From a checkpoint of a small mixture-of-experts model trained on Wikipedia: a variant of Adam for the experts.
Below are experts of layer 4 (counted from 0) of a mixture-of-experts language model. Rows are named gate (a neuron's input weights, with its number), up (a neuron's input weights, with its number), down (a neuron's output weights, with its number) and show model dimensions 192-383. Each number is 500 + 50 x the weight over its row's rms, rounded and kept within 0 to 999. Numbers have three digits each.
Before each expert's rows: a language model's description of what the expert responds to; "mostly gets" lists some tokens that are sent to it at least half of the time. This comes from a sample of Wikipedia text that the model never trained on.

# expert 3
List dashes, currency signs
mostly gets: "{", " $", "$", " Bi", " bi", " \\"
gate0:458527550468478550490419459565494410501506479524476497535438476476456518488494453458552515484418485507463513470542554540585458597463499477510528409445578532479533532528512496521546376454533440456560531435508504507476503543489456470533504485356566509540498457427472426531501545461539504545422597555383564510481574507469427557542459429386427455442518460513472504558484524500519443561594503554561595527443435408498490470551537451459465471490550487504571493598529568396497498609562514562441486539436470550487583498430537435468592538512496495559433488462595483517500384496544442439
up0:512454416539536448502579543399500546522502540469483552447524501501474509519465619480487429525555464507547488522432456512407557432521422537491453581502450474506456520451448511460490579498471558560458468576486506502548479413495570568483489485617455509442479519570571552441537470521528520495522383465613487512506435461536518427468533610594574464564488548517562550462505496501453492458419569442417357527582583577475494506501489565522504558504458514477466561399535506599530519433464432432587581463570507470532409491581488561535444453499507490441547522537466537440489623520497574550
down0:523497428432472477460486492487524575478499564536469530493507602516444519547519479559425570527521446441450398346500450491496544461468542532520537546484492587448438450486452456506520601507533583521454556558550503469521548424564505465516520460525489520463540521491489459546430465489473516536554376426474457412609520452529425530357465545524596551465506628461451515430555494493490516506550580444513457525453493466493527514504488524483537500516577544601551566462410490613423532445445523471482526540471460501492538426502470523494509526514507502518612499533501539517532521515539601519
gate1:636593513419518396405501543450568652540424511468529493473463453551472597474508517374472454496545446379416545442429439483500509527467436640523485476465530528549574503532547556522487475506445485474482584555595529443601458481541493506523422493411616479467488504570415473518569567480465441416452401404564501469427518530465460463482522528496563549514526454553535514528467460545413512379369470530543556542457543514516536534396547450507552447546465421501592453410522509470472453527577439550534548459432487488517523493469526501509507434522504509495562528479502537457538528511456550530
up1:392504489538485526510504461468467428535485508490389562536490506541472420457585605426438480511457564516447423502509449509548499596517487404462499429523550534526517483508543488470525473555518475408552537486504509533559493499396501503478499530457521472496581505564488350461554428524434537460465447477560494481483542476550427552462540534509507450485560492515525526536499591500411500547495542438525510463508512461528558447520552574516498475429538626514484474590475527479466477562461491513542513485534474509494482493464586373477484583465454378552499438421519534504467484577487500499
down1:448470463581447526511533469486503500486513531548533553488512546429467592490492435526459531583473510563514453543499505477486366451446470477523465411490499428510513386455556507458548550484453469432469503515474485553480484417580439477450513441490399446508511498486551496472565523477496583512452468581471538522481438448464491540476427450466550463483571576559487539515411567520541464483512533537465465494537581466535444493582538522573472542543480513465517416472567495461448462513528511441474425520562464453400483549472531459500472547471485456537547510443484482504456435491432583494
gate2:533504448428597457426495572587537506492478528486487493483457439589547514481467474468531518495529455452493488495476507482488487519501557618491524362494550535322443490543466462395490489487516535414471579588544569451492427419508478517505507504531517513545480517535493504544467496457535460492502523430446539487514530358476498456417557530487494513551594560564511470533520450479417535466495482576555434582470549513591505436437462458456523445490530465559439550512481581428472591532474480530516410452477497497572543465511492491434518433449544487472620561451455534459475460510522559481
up2:469448482547523527525513488486461423480564496468448447484462478542480516532507473544573556519460527489534507516504639428524488500608491452501446476573487491545464420369491538546470368515619459479474543511480529472439444476473530519433545485576447485556453459476486517503478504509561490564568454566515564475584545523556493511476524466462491427517589479496497429463500482519558426519442480510478414505491508494486514413570544528578426553566471576470466438463515479595503526493538473490495531601512404448444473528555459567528566629577555521534488461465479447521559500434548438461
down2:427523499545530502555462488506536543612483495509572439456532527550472502502450497479558448499625547396401509405564419503505554560476498509466571540456549590477546510541457468518456412547413447526618431539523599492562433573507471517523501520446597560522578580497426515547471394525545463477436565471386468411443535499550475507464548509499532402487557489572510499537572477526464552498457481562501469474528465396586528418492544473438620467516523538504407504478540530457437451441492511507433479462436572530546556424478453495471551476549555462512396518518564533447495460556406528474
gate3:477498528437464571556485503561417450538522423508528449530538520603422498480577514438484517501500498504447528545553473552556543492416487546459516402486561603545411473546472488494514439514483413429519459545524508458500524499482469535581447444514537514451488498382420454508446582515457450482569547486540518497375516414555433534574411434471412461458580426517538561628458502538481472529454394485559549464410499435482473492567446516502511487496449555447545431470518435555465417601464480522457504548464488540507465546566427528546474541448590506529488495460538523540623424474490478506
up3:391532533459486539554512500539451487444513507553591540580456473642451573507555580460451525548525497512492556483510472544563524501457520498490513462523550558572422440433522422470543468539486453425511477576511513496436493472547426499488495398488569458443464456351464517537420562531419500502535520450504567478442509396568488600515440505471422454490623518527515537569429505551522519520475410469612427485399453450492540521521451563472479469523514586486491409458514469495418459530398501478452465593513434504490494535511477560492491468441537426513573532518488501491618430471455501528
down3:465493551517435543453455501552523498529499498490527546517507502553580525428505462422564470470535497482539579638400502464590461466442534488436436464453470441571475467516474533484489542570507415457484409527357481619492479519501418471435499541477579432439503488485510553475445582516554457493544537462507590490535443436468535554617456491462464534570564482466485453643427480575528474452460421593500476439514503479564466432578534488535524515457505545435524401521570410483443508455472485462507501541575398435553446649507481414414475423485547402541520489474457468425508354472461460459
gate4:577467363556510505533511510465491484543467378533414556477561548470484625437496545491444430533476486458505536508442529499420499460456495558410543518553470505433481566611486518431485489494479435471546490410508511392573386456513522498550465571535552503432611522573465477434497476459492369406452556548529412455434439480483593436582436503565564494514563549495524560516524465592486523436444561488373458428540549525489592529535565517509511466433477465468509534471567514480536474415596432529577529382438631530526489455436535483514550522520653403499446562523509493553524527539499583514
up4:586526555505428524482477532478448499510503508459423479487409585503441505489546425530545528549399488487459510537479439488485501453439503521625491503482498456555471523413523517451356547469488506478528469535508485502463532484484508536508455518550489533555464505473543505504529467502563532561405443523396461486554484553524568523515387445487512473605500535479512549465513540458580438519505476485635524487513561487498471531430484466548562532568557453565471403533516458490474461526509501468369523460510450401465533502555390634532488548466535595494455526511512458454564561473503503533
down4:552476518542458593462531403571508580433435472456387481499433469491573556487514493426500490512522492456462519453435517454485497516469451446613577547505563489429511492507436496492491479540461442447475540509529575528543477486581531566599481491556488561586469546453434495543502468502590445488477432430462480512514552473562582523387420559423483471432508513470603517428601546546445445490528523455443546501471466443500482556436457506533549496473538553534503597491520495545478528545541483584486457448446509587535556472472542505542460500533479487499474576471446479545461556544437557563
gate5:529509521468500413521509619604526488520519546491471439468478590524527469510512478526486505519509482548509459558504466509431532543471617514498496451461552438529568510551452551553435492481517485494593572492481490388496562470510467544517512526544546470601486568411487444548487544444455553529422490494531495447515481565475501472484470529531510517543522474561458468463534426496553462546421474529481517496526519498605399484430452331560606459567557618547487411569472457442492489557470565516475440466552485501500459515525423445565518474431450547457455491491480552479483569431515429484
up5:462471406510473594539476403406470535482446438527501549524514391474429570473518542492535509465467513475477550440536527525595516479517385499485557538530462575484444500449553429488514506531470478495444423531521479610509440510508528445479481464441508588453491448581477581471540466524609453464529516546456511530482516434565492558537508480448522442452454569486543488507483613480429524509572580482495477510471492527424570495556559679421415532451459409435511638455512529603499482456565450479525582526489536559482537534486563576464530553522555458487493514486536456511532435561480530510
down5:508533552431572636529473437519470505513436465508505439530508439506465445566448500508470537479527510366499623391525425505502506547482513506491487579514548585529516569482435438539553502612516518388571506461525522583491513479480555510598477476513482588515459534553478553526482453449574433492493515503534517515551553436646496490478514614464364432531475448499491517540567507543473467508436511381438513487458475399486564474494512475444535491476481482448428602472436663455512553509451547501478428478502509468492494415536450585443518481472479527490529523466557476487533533552459467510
gate6:495528427404557563462471490492455502527503488493428504467508458565396498499453483469501501489444552406420490502433479518443503536492520499462443483549526592447513425520455495516495483542489569355526588583575553517573408458530477480502536513363480534516560531582505486577518514459465486448476517397451548543511531418608502535440570571429509433582467583581550502570535468540498473503472436476532522545529513511427504470473583479497518544508486513552473545508406557498450466484466461416573495474421473540503446408462443493488485599389531437570538500444552491517521461556479487527
up6:540506598455559526572547492522505491550517471572478505569526563556468560470519408479544462416471445459557407506511524526463524508468440482555583507417503424494516543514511516527531523547551425617539531364471513499562614492457524493528511565506588430621551517400431430507463513483502536446517573488454428424450426534407484453527523529469426517531406486537525582528505393476510523474501490550405490553522523522450564599440447530497492443422459488467589543471459500454479487532510585527593529532483520489546488451480501491532474499575508459493407571570503552428426498467494471529
down6:517491545519553520473513496430607426382577488532475516502548437503511562450552501510508472487460454651511541604449573570461525482551476422531463490536478491488462472492520482548458596423527495539461497483496434533506470458468544541478420569569457491421483501555565511483511553555566574567552504470538543617512426521423542430511472537523411578496466534466536463388389499449521425505399481470462546473476511576450518558435555551511365443545517493502579586486385440610641510526528500548522505460466482426501492605472518530578507532475476489546511462495465471515430493482568499526

# expert 9
Table pipes, list separators
mostly gets: " •", " ;", " including", " but", ",", " Their"
gate3:540452444478505510615448530538448526396523450503474476530530522513476361532496505573508494576506564507527469458481473451538569527645571481519526571571523454495484532502434496544447507525445426464517401525513516559404515476510491496440422485522485508509549480557455528475621488540514556584404591495462508598542459425550519497498499488536506492570567539480503520374518500634513512543469446532540477476425533456514519573570442510493557532493578400453511489497454474530498515423595512432439617529461494445512469555544459472428561565524569503433417465512540567482523477554449555429
up3:452533492556611529437466486535578536546496500484416567533470432601463537464479541512551524505456505477398493491445521520516535560437549524380475408540537514462505554520508488527531505493537526467482525553565534513438430521476458542586500530470505561603388516485620567518477561500575504512521519456537540411483507473442481503492532488397460522559493481538562467531505541586593505488501517550548563492565588552471490436466527495439476431563579450489459439525488535529512481531506419547500486541587430630491534410537431579423507433400504578608520530467453420500601474487465486518
down3:465488471465476516554536563522450440453547446491578493535519548487454566506508470620503464483363393522529445426596551516448492515533527479531380574464485547530515475549489537498543489495466509500427445508498435526502469439501473488474501444456444522513440506500550458572475551439505511453541548578449508545425486432438441499450483488544566539450536477522471534492458476475526558543515504518468455517694564504450550420498568590493507543547398542569577457478497550486478551485503460488531457597543601416500407349457511464584501492543574473503390547466479419540515447578473487560
gate4:564492505583446453506424505579490419427490488456488575515570553442520436520530508482589374528500455483457395544516374474571525501527481532441522502504477563557459601523519582557579535533495372593452479445553512537411494525596468543503427570577471482458487544579487501507525488504487554414520463468445350427487488530460500435478486488474612466554502485460498468570432480612505472518378542569461539505455511556529540497517491541523417480495519450531480500466475436593517529444503479427556501521498478444538435496542463497521542496557476432520476460505510517545540537425514516552
up4:491552547451566435521572486525455518568520576485482372531479457487430513491393530485529623483449459420533547449448564521435508491505551546525463459413560448499458438537416410429494511494458541454516554564511506515559435394430516520527538457469527574481469389522598552444534554529523422560490535498526569537429603462517444441548525425510391501432521501524531567508561489502491455423555581494529541572567548471433427431432546527423515529554486476391533529471516632464468456521549471507541575469487564594500537508486542590499464474466483545458523543477503562378436426508498549532
down4:449496449473444536430521500452524411434450502508510430470473455513485458556498427560488502436427508562486527502503581429461448505568568533396516567523526538517567559524567598608512561488512512491472504471471505578414388448470540503599519483486424400546535441568458426498499559501465473494474533504486571566515530530508569503473472568515547447600426563519494489518468508501538443531534534445562462580525504557420580473444489510507470504554478500501523462493471459517467480412471499455639538530566405431495510486404421410518528537448600467427563514534469479438433472489518500493
gate5:493486478534431487516479533503494473500512473426435563516517432461483542508519515341582429512513484465533495484519510457533498579582516551510527458545525639471453570619487505503547536487497443479510450479571552570525536541487567555535463473460546483498499514558471417502602530518541493543503463441551429436519462451515440515491468536493556529444494451524622414592463463570471412463485539439512577578497524519499522499477573684508522526540516469485549492536509550578553509468510446513508496518467447495523512467447562470392584523459481561453534499582479505542430447586457496495
up5:542545564465559501511472487501451553494530570571595439468399510518467423454498470611446504546440527541493526458448464542443520488467455479507451530390474401544482459471467547530434475547462567593482474577502468431558429482435416499509510475521478494479492422475467622490468477417505506539508485532455490517536592496564519517482561403472471533523556566565443563446465555462529506568518459574485412522492446543462506544533423402492450465533472428466452551476507457467424498516549473476470519514527547434523476473515426526550399557549507484499439514461548512471562497448521547583
down5:548504517550482529441499459531520483560565508408431500473446531506483445543461455441439536468548544482516500367454510541498403569497563496471589472433458541403486450440460572508466506511459546501501454524494512634610488377531475441634499478474559426531489438599542481442488532514425471558509515478523477513546475540465499527388497440420568466497428532490490523548504572532465499446564538519485449565549409461455521534560530518563508547531538501579452415539437546516497500489500516535597487489535523534442547487540537452467545450403448486540570531591507514496476506514544561529
gate6:542461578500468480594519444516470455426635533472504514498442523512472541540535456538463443522505411574442479516507458593425513573439509451548537464482480463543428586394565518630501568477571439519478527415487560470442577507383449580481537423534455505562464469424497495466548614410523482551632459469448423492539576543464551462342409459438457509469470610491516423484445466547506495522481479451408553526438466537513506494509460489453468482427515489517540531523510463483546482511498534372548522530521516430469441522529628486602541508573505429486511581510523452526465493541512489585
up6:590488533481434516517493469489418467468565489460417562512403424581479458545584412527463491501515509542419497468554438594487564570505574416523506484552519446504414565463563450546436550433562446447415521417466544498439593524406436534475507535556416524582509506472497431463510578440492539469582452541478475461529540533485578470426433416400481481539452616481440432469534477526513517584525555445529595512477491522491468479506472498462449509473554541515557566516444497488480466500498555429440489506518441417436548513522567461555628479575512482452515498552453486555544517564489455518
down6:436499535590515471506453532530563513495466448604500570540470496563500601408401536481580351494478577404492474515495509500613517513531418453499562490505504552514420461504491542514433514489395541448564410560547476470569480502551508518478488392457494561571470493478493519507545512433506572463433512475491475538501478464505375536488481522540586517531605516504511516449498538548475541489433485551523573500446489423574462601437518497519559551458535549518438487440496513539421511427600542488474563512459467456556474478456397517352408476586493587391492467501529512585504458552332525455
gate7:484561586492460516426547433444468499519482585459541550546555508488485513476466516507443583495453437493439539450486404423498513611497524495507411529363534483546583484532446517499575470457494594502460469631502547536539499406546494548495487444519432441504527498453545452495432512398540440456501492467475556615497548536564494518449499473540494452440477526486567511441453532512420423541522493498516557483469548516471463455479488470547618559462530408549505441574487533486456469552480498491604520479640437541510440446523612521509404507480581513523583503449525493383576460510534553533
up7:514368437452477481592603459422527456488451461472399479484579510422554428466549437525519444495512402408617520484545467583533477486370454429506501461519429508489488498522516573518511551489472439495466505474463560494472577477492664556523576485517523485419540539580605502387474478446540517455560511544467476453495457543502533371605494543453458556435519454482543471453456524511527517525496641462481459510585563455476551565522514520483492564502466459491471588480532535490613533532545486518544534439518453508459463507469506435438563517590458511526522485500514529451409579557591556455
down7:503464437581435492442424437405476470583503512432480533434474480451438470556487520425589551467445562477456470500481437641486484466407449583484590483555390538465518515442534566460484460457477507519458487474574475492516563524481549523460501453489517423482539582552578522462487464455461456490496583538525450477478482548559628487590562461515570501472430479485559551434567532431452533465497383491383441497487459468522464552548557512444568496382527486460393535569592529503555515471571430461414445461455511557477464495527476500463548545545501476492533565552410531522497481563487476460
gate8:514580484498508420479491544606506508580468522476501467553505486523492584517530481487583475572468541520383522467465476491502534475549543571459507457478541440532436421610515478554468427533518529455452550560545504467471440512542516479547512536477487559543367464508471557578483587496399461443452447458536430438513562519474493410430429525542485577538443551471477548559413498503488512512484531531567576468434462578499486476430521442562546438591589493524551377498474449475482487505461521479541427460461565527495542495450510602581442474408467539519517527421538484496523521500447535478
up8:569546504479486483517490525526454526559526482443503602507516488532514512533584439481475480522527514537552481514485494501528499471486457509578481546478506551490513540374548535571591529499514477422421488479480562512498518604470579482564500582491449476515431545415458426472562522537434586492482426539424477429520498522473578582411361566576634586605399531526500441615482473552611507467553543552504501622502508512509527440425450578573562505522557460560537460536444494553504440496529473500491500510457473450456436509585520464530501454464473512570399464591430438606635532496388493459
down8:486587526509514569472521393574460504578425526503542556479540560513523495553509459548471501443460525378517592568484473496524490485529446468503503604441521584512540505505546608484474585479337438545451449540583483504469525491517515448550467499506545546420543449507436550508565535421527465576498532446537431537411463553572441546519467494500544472554523513468453517516542581529508534502438562424601488520454566535457565414431532503542551490434580385506390563496541511416462488518475476467461561437474532430459494522466592457532451398583551455469448495530483453553434459557457559542
gate9:481457435472445461449533543423552442409467545528627518433580565444545583533461500560454420541541462486564504497547497492480414487394442526497428536453466527490538472523481527477565524484514481491429527560481454538519440533581533470479481419471524422395562531547401539496501486503463472451449533524548592524441453555550470478463454486574513454400515428566420605488436480479532523431480544448458487489479511438450544528538466439454484504372427548506461576418586597549509527572486498556518481453553518603538543489473569476484493440508456478495550535593458611431412521577528513404
up9:585452510468503506521517513547412472451566512519569476479485521423517525528490473526436489502552406591509492542472514462474452510420526436429444543454495437532482560503546524475491527509503519555471437521543397487530516474479472510534489547554566487498573495568448527467453486360500541558477571514450605460513425622490565476513452447513439485435550553517497568483447449489515490460513491474472492500463549529553512630593536479538493445522567475456378457451490502535475569415507479478377429570457494485448510534473495480463483503549482497546455599559484564460537528577495479482
down9:461485546448517482489498535464443548457505558481494541599498422512573523519535502491484646586566590486472561392553537508489591498499511496541513475522448528463479557531542594470508603479522585488546492466510529480514494446396459443490555435475500525459487540484480518474396444455505391434482532531589512541601521401494469439458542486503407487477469441458430487500428501457553493446459552357516491522532519576424545416495491455530500551519567505449554468585464518527552624567439560445503520517546483492481561520495544457504476468492464530522539450534466414460495594507568420538

# expert 62
Quote marks and determiners
mostly gets: "'", " its", " several", "’", " what", " one"
gate0:592488493597576513581497544538463473537509459465423437490602478398520444532526419545473421520518432553550511544474461476499485590505544492449506501447478409489536465505455574536459491442571485453480477498471522506553402423514543444563603453482454468515598507473548539470426466391545438504453512491549472485549570588502506472410487430483521423492583580510536533547491494505448456559495526563474513503474414420458454606444557504607516506625437476532514566504458467465553524523465528443505391534430564529498449518471538523566536513542536468551506470448609445557533523467556498488
up0:422585506369434476451485435470535518471437494530549551514475502564467550442466615430612629533495629493473475465465459525527519441501441466517507527568501612529489520538449481445464497480495463601443431508541415441525454543528541495447434570415505499502437509531526583590630514526483495453463485431513485520493448551514488594519464524516484562489442421512496539462487509492494537432473507410604547542493595571524555459455485628519544515446505530415518439498501469550408445552438419507596647518543529477480473564583491530519453464473483547437462606584478480521554484579463485531
down0:491505442537476528476524416509452459518479547455438477567499507515451440543440491445485481539405425457527461455541483438415481575511513498480524438593385564534455414485470582590533511465463540477468599511536606440488450473452588518543483502624466510456560492568414518533601536450439464514593539495484483549488466446482433495543419499576521388477446482473529518511489512547450553522480525427510545493520508374484541548606449576481496451479508557518483550593441504558539495524492549569515456510414539482488478581490465512540522607510524436530421419504507511520446541563527487424
gate1:472558518470418588557503500543538515489587507439522452516559465498539484488419577553493569546494461508437432458540515524553474454479366436517463485417482502505465493456438498473567387505456497563482513445382522555547479396564621408458472427513504519504568510491525437481562449506471560524521455458462525482475429535549425507434508555546513479502548424448464445494539499483483550548503501457511537490489512418514545510425577432557507590445558491463430462561454460503509528486463513536534457590572613547501498510558500419546480451453443458455471452496528547574461522560463556530
up1:585461490578575426460473496472469451546404521536495531514415550460501507497575415496502448457521504551529551512460468495461531584496647535515531465519510507524494521522556510557525592500540516484474477529572518482466576589451384593554521533508472436512417526476483549546440554526509506478465543509544481485528566474426591448540554456425475544472472546502497515490453501574501442411485455526475513476511481567483501487515428545427474469577444493555543590415537537482525480474532512475480493438442412424480526442448519642475574546507500549504608562481493530451546489509455439488
down1:469554530537485531473452512513465539522573454504578509608413522524488433462546490523537523433529525500479469487403557431449464392484607526517520511455395496436517500481530472596613475491540535525487510474542469528566475443503443446478470496476516503473588541573570507391509561452447482526576467548414539546530470530642461528418483523481468425454554509532426465500475565505475457575537527478530532425607475467509470498523564476583520489597637425406528466517510592430425460502530461522502463494479493467481409536560476585454564508455446534452486517438517544452494420507500636541
gate2:513566490469472468420528531459474527426513462469426468470506509571424494472483540501499505534480525524432518459416532522562437437482444430523529530535505513495521576498506516552528479557552490626619523433490524423575571422428503441566468590474489585634442549572540478466503417472445565549496502537534438440589482463539475531543513563441510591565539451567479491502521456428537491429414494454459493511509551522473524525472601541550517539461519445507553485462448454481551506500518465582389563511557527533469416541511521501539522502500568495380398466519451578509502544501502549531
up2:538551474511479490429477523521438597476466457441480458511529513523412539506468524485487511587460473521454558544518508463538539516482485446473499539482564431552440555523493539520582500487546440560529527447496565453519589488524531468557485572553468611652388451618540485484511464503533565497505492466488423515605531549482460525518549555442485566576573443468418441555533393448600510325502496441507527507428543472518493504472529472520525557481475482498531458503426408460406481510493481567402620475502522509430481533466438578533473560441497557436391480550515588461501499524483554577
down2:514500452398518490428552467515572467463454476387394491516483398446547478577557498565487497565433460532587575513590470484611495498513458514542467546559523414488449593518522449514472521474481484463479500518446452458548592535493541532537499544527508577497390455438560526410479474541574556524502504430497537434464518512438483470529545505491529509606453494468524516478646512525438495490453482489488577594493484537539490409374561518417468462416470502518482569470543421595489600632461436560448531457558450532497604491498492577509463436472430560529526487588524502436577537452487463504
gate3:489546534551488517447486576455572435447449433511489441450571503478435455487509509443439533523420448466486483461447553524481504589519466560517462491536605541516538580454560499520548497464562560383546550484549473434452465537476439568462527492576565522537432492512470564420469565470510489522494528537546560565510598508558543480454447485467602543438458502515524483523437473582544500427476552581482493490523502450600483546528499433486526456488509443509528485530482490499569508573575490545502530446466498503497538510512579577472541500537485594558490581608420531525501539588565539409
up3:449542529511510587564504458581506542499567527450434524456531526559554648446466516499562456449502580525442438586547505494550505417493383523503512423528504454436542544559426522458481475442410519575448528533538468531480484372540591423506503460473486489508484489472436483567505549512470525437578463442482394541467375515512438451544614515533508570571540420466491490528454446457435622495593473563486458523550559572541517550479567626482451450467490545437490484519429528520498503494463568599531510564478589517511427537471502410532467420502560442499542541496434437558521521434489455503
down3:393419552463509529504397550492584556534519400509577502531416538497480476426505537500499463541480566579510497539538514437528397524509454519458531461495484583523495512535507493518479462595512517576552482450506453437493513493449438547512493512483505493500494530516462448494563582540503515391471495481413549488514515533445449537440520452380399508492571514534525531542597443473477488538576507560574442536566556553471476514425540571510524362534504421439557409473463471476514494519475491527513531560524478460490519495477470514481438498564561521455497562452466560470464509560428583501
gate4:416551448525527525563399534567577528537518538507586512483521542514599540487535587470508427482558492400515497487561541513509392548470518504448520503498502533421567421572542525524442544512432558539435502593512449520462407527563489475500548444519524526423459464513484556573479539574460512456549501542512465526428523396437425510490481529582499544477516509487478553508428475520499521396518469618555438465534493489535561493551552589459567476508381530593476477396576535569591558517486471541460452452391526534602521576459552463478465477506458503545535502505433426525485501536432485378
up4:374481477544421498494518511531501458468512533482515573520547459404547461530510468506454441472533444481524474512595448499499447478505608536505453445434465506455587476526463558552511579468524485539434475536475582539470464650499477487517483471520473437426536470512507539557372533478460451571465484506491515431460541502483501544420511487529557382452493518499478505584475556571528498465619549493540437598472389503449561516541467546535514512578467542512469571428519594548509543533506437453500439476529472496491415471478447391474530512447440501522396455531468546533496533518520628461
down4:514428466478517422413578539497409445374437544466529544471490468450503539589517419496446484522481499487499510419506441493466572520452589444458551569488593496499460538435472479514582484398597577495548465561571421503466528490519567573526514538479505406539531565467555486482467451483504449588467517434503510493459475498572530492488481527554546416494439428483520512451481533412428493514508518432430503471513540482527464469513445490440514580539579519461494552599589513438475559487502570516448497486606493495555483501561498395488512537435506474549433447443495399495454496435618405508
gate5:498533478553509440519559427570500479490542504404497476461483528498468392538437484486491557446517422502555432517403455495402507453455486483438418434382457463516645457504486528572526527465432497461551545419453436470450586480483482464554527558491453423472617596433515494477557548488550489568503482503537520485419455546593526463413433508545440377433470533466575462478486507526529440465496509511560577509518483454355475459577530465467549511533511518584561519425538510467521507613452517535551457502423471542450446552487477493610522479513523385521413503406493453461499465549572483458
up5:520553494541523507505537504388518535532457457553512565529576500505526421493600603554581472482537554485479484496509467498462475484489558529452538556553440562548544454460578508578439540455539493681501452472492405472458469425549460467502498560566453511468497478541453533523551513552466498505521420463444346551552553503482531548456544572516445456501484487477449443546510567405488461515529490466433486461494548661461522434441428515445447544452436593523606587507489426519420417525458591557545531429470542436532407616519467481550506522453467529518438442456453551543543517475467529579
down5:483423539401418639564419477467592515507521534545523472520502550447516492339636521509554522495426446545562426627502460512482456471526459549542450565544373462422443535496437580501521510592495427485433502454494629513487495450482435434461475452567541478533479462471481544450500491454462541476486560571451443465551583490503448541538487458486543533534516496430467508554556488543498507499552551566470362509472469394481498506467640389500480492548523527397428440474519548593572499463551380490480504555554412453490478509485475590413535478532486509543469531561480593497516527542465543569
gate6:534572467543454575528498413562465437489439537516537504489557535551570458399503604592490477512532528371554514481540538502548452605472402486468455417402470493567536541498514578520467510438568445436421499533495548527512388532529512477454509498549415615481462568443411571602491530520523450421443504504451435475430509510443421566379453526477527521503490536426502551508554530593555424519550408479520491538467512416502531525523484517566516502497448474457521458466464505500431504560465391469461483504452556564480477496442474638518551526518465499626606579460480520586451498501467541571
up6:543599548555389552474484427555524441489501560510552463487544483604482452444466575574503520543496530403520472500553558511529403567444380454442449426442517530584513496466555483487487423481569489386458513526538565534494374508545541438459437494534470648533461528469420584575565516505521502486475530474463436403376503519492444538409474525491493476526470567489534563475485534553577465529553459461593474489444517425477545452474491484573471586487485575403537415548449426488421495518485440556457533487470582485422476561436511566531496455512456532617590542494494543593472451488435590597
down6:393565527508426542578459467413496454494408468499514480497435482524551467403410520512456452521445608602536472586484507493564549486463460492527408504581453512573531502516511543483569533570479437519457518399452466584513519494481457449554463473473443472402479455468572535576559544548471456508453483575511576550513459536489485409520496496464518493484549488395463487462553514667520391458579519443442454505480555497442580427527501509516451530560459465450419564459454508524501478462554473460576517577465437520417427511467454491542493531504510499490532495456538453545466508529553562493